config.toml
hidden_size = 192
experts_per_token = 4
d_expert = 128
hidden_act = "squared_relu"
router_score = "softmax"
router_noise = 0.05
optimizer = "adamw"
Below are experts of layer 7 (counted from 0) of a mixture-of-experts language model. Rows are named router (the router's row for the expert) and show model dimensions 0-191. Each number is 128 + 32 x the weight over its row's rms, rounded and kept within 0 to 255. Numbers have three digits each.
Before each expert's rows: a language model's description of what the expert responds to. This comes from a sample of Wikipedia text that the model never trained on.

# expert 47
It responds to: Capital letters starting names and country codes in sports tables and biographies, such as JAM, ITA, GAB, St, Ivan.
router:116139119134132116172108106150101135177199147123180108153164175108156119137178112097082122102073142155088130048062128153142130107152111164117125121114111121139147170095124174171110075180132171170180157169120117099093175134173096127089059157178139168183088162193106138088099144145144050116135134084084118095146140134114143082127100115138123151121112164137136092140138159152150132103107182126100132111164114158104113129148104093126100147110144122071068119163140190114127159166200157095172117096172085161106122120184074192125140116168155126146095078150175125125118213122119077133

# expert 45
It responds to: Line breaks ending table rows and starting new ones, plus row-start pipes and cells like Nominated, Won, MP, Candidate.
router:133154097084169158133099084142215141138095153130153140145130169108092130173081132142132156093116158164130122143110155149126114131156161196095111133107145146098144091166127159103109093092097109157164122132081093137107133128193174150083112192069182147125168185116167083057165209140092164097122150117090102164106083091084147089145158161095123154157138121103145161128145116104170102096116138130107114191111159131172044188164140143159115158142114149117097119154084148069162125116172127072153204096155173118102122114156135106105164068132143109056170089091122138144104124137124119080

# expert 36
It responds to: First capital piece of proper names after commas, pipes or brackets, like Po(kémon), Ta(ma), La(s Vegas), and asteroid designation letters.
router:138079092144164112116128138168126162142147083164162172173068122104166084136140124132146090070136142169088157086114135102152132139130106147186138109144067103151083153089161157141067138155099181110137142163170122105139132098185115072086150140158110070097179149164114164199038117064140100120145168099152147092168173150145143090117157147142116131117165127102089126155078066138160150115107169176083067175135109126113144160098107136130145115082124141113073146070097159150073090175098172070150155105105130111133121089133103111084086140163140174130074126130157134180131157166091093146

# expert 25
It responds to: Line breaks ending paragraphs, list items and short descriptions, and the equals signs of section headings like ==History==.
router:072152105148161120092136128138105136150093178163097123148118122095149152075099161106156100121132134150181112139149091166087145125085111166195095143100097186163070105131140126091143088158177148117170163097158204110154156104122188103104086149158162102128157178085101105109157156179123139131162146168126145164146104107065134107146162103152170146130147095055142090168107095099064079084079067086099086113094135137131132145165105103160136122107103180088163107161184152157158105134141178113097142103160158130105115079086151079151071092106137145166206163150126097178114157170150104128

# expert 60
It responds to: Pronouns, relative that/who/which and conjunctions starting a clause before a verb in prose, e.g. an industry that profits, he had, it is.
router:084127112084129155100172134067072080133114159160159088120128108189115079150113125153132109089180090146097051153104167126124151092088080134131198164139097196078179132076127075137124193120068166158098143099193075060108103157106102133138115109120129114115177062102104109141139095171190106126108117147074060164109100166155107148107086158099138122113142159126115178168072096120186135105153109153138140127161154128119115126140155176104142132147185115114171158132095108184092116113141134105106142099084105107167052132109145133103133120090125102118142148138098159141060133119088156113

# expert 39
It responds to: Closing == and === of section headings, the line break after a heading or sentence, and table cell pipes.
router:146135108187194168090188118129120155156100128088090114159153159106178164155088166108082156131128109188122103081127131116073083174125038118156164116093084172101089091148132139057143064101150085129141165089127164086148142210111165080115117125125141159177143198105151090089144178120138144120139110141146151135139209142100106119167182160065130106147081125139163151121100161108100074109173072142106131121147094111120133097133092094167150105087117172160167094105119107090176154160151144146118113082150153134176094124107137110128117102072113145137089144154111158142060147157137135129

# expert 29
It responds to: Plural endings s, es, ers, ions, ities on nouns, plus words like people and members, such as magazines, films, Ministers.
router:125119113125153073086078072116141148099081115110155154096140152121102181175101202098097165149117118183136147197081108121075121137200128192167166109126178127098112085152160154169114135125125110184138113068141077113110191181162132151124123149140158096147180105179114120118134131120120070099076178110100166122125103152112150179161180200101147163150076179149117130087076071179097135081161142169141110151155134110095175173142101151122134155165149141087138097202116102121128164166101112148133173154152100131148141132135103152082175129106145169114150164152120122081125110135114069112

# expert 12
It responds to: Middle digits of four-digit years after a leading 1 or 19, such as 1'9'64, 18'8'6, 20'1'5, plus some approximate quantity words like nearly.
router:143168165129036127134086184136140163159107114141136168124134082172098081140071141095132132109092145087158157132100130201124126130109112148135111149136154083184143147144171090065119148116056080114157095168124171131126156117109139159143113172171115160077111147134168153126127105100163174217127180161143112165111172178110120176143122161105165116120131129143079102107113138151105103111165132103139096161088157073161086144101123176179159116094152071115151162140141093138129103091089160086139130152143133157082148131121129165139126054125094070112200078118178098066182152185153099123

# expert 31
It responds to: Commas, and, or, but, semicolons and colons that join clauses or list items, as after Philip V or a frame barn.
router:088123200124166110129155101051085167100104182172116138134147154092112035163123115149117130078097130117129073187059152108097152103108149167122165098117099177110104140094132136160191145120109148136129173134101135121129091163116143150138169134099124164112109115120150088098160096193193151122100160115161095110112124123129156066082073151105146129138120118138090120145096126112195102139163152140126123179154154123132097116155207154138098182091093133120160124087157105143133064089074161142147078124136163123164164150089092192160095150069134108094182175134165125157107118171104198149

# expert 19
It responds to: Single digits inside multi-digit numbers in tables, vote counts, years, addresses and percentages, plus number words like five and ten.
router:140107178078109052186108130126145166111103121145161109113136108129121160151112150145112103181143179139156139149129143132191119107085071087111097130128152146129103106195103114091103101122113142108096126154094150159124109124118168154167087193117159108106124141115117158072184120057075124152081075100168180159084113137157152189151149091111153116110114152088140102119125160123117108124134112088164135093155082124103124182143190122094054115193125094146118145120071211192121127115075156105051072189142195118105161169130100177164129114129135152130117135118129136070146166090167106144

# expert 5
It responds to: Inner and final digits of numbers in statistics and election tables, especially after decimal points, such as 0.09, 1.47, 15.10%.
router:148096049163129130116077109107147165058104123125132122141121112112158226160066132167076120148126117184064116140132111107148138133147087175094161133134157111101098078157135160168123094099098084121115083099101098123093126135117194085134098183108106109156145107092155110112164149094098159168089098144120155131114074146144083179154139111107099187117120144114170096141165117101124126130140151122195139133142125124148108103150192089086085159173144149095118095184085170148168182082129101181128148143154139155058094178141098131176120123176161132135163057099115119103153171112077086181

# expert 21
It responds to: Commas and closing parentheses ending a phrase, mostly right after a year in dates (June 27, 1909, …; Henson (Hollywood)).
router:155092172159182086114132093067068139089078203155089106105200147114104128175097115171123117144070181135091077155115126141086072121056087121150209138117113131168089120124138127136174167145109136108169176099138160142177163153163163142146171086129080152118109074046129153137112147147135157110093126189179130114101157142159098085085124139161098121168089175110115134137130176116166151173137108086132165153125160162136128110140125144061125115122091067069176101142173114104154101109113141144127106172160157097123154152126122113142103153077104120102179103105153098095118101139174161145

# expert 9
It responds to: First letter or syllable of a capitalized name, mostly surnames in lists of people or species (Fr, St, Bo, Sch, P).
router:133086143136141107174134132158107155197177118184146179144113136105164121136209169116088096102205082161130142076169079084129166128168115118155082153116102095174085147148158176160069143133122133128133174191173144101198088148177133100126113121141094153124078113152149183125072132081142122054136085114140124108131163091125163061130130115114133125126194138109108093132088125172085157164143150161100116122130052161123132125129111095083105110052120133116093155123155146159114132106113170119085122154124128106127140129127169116097126186125174157122068089169108101195185083150121143139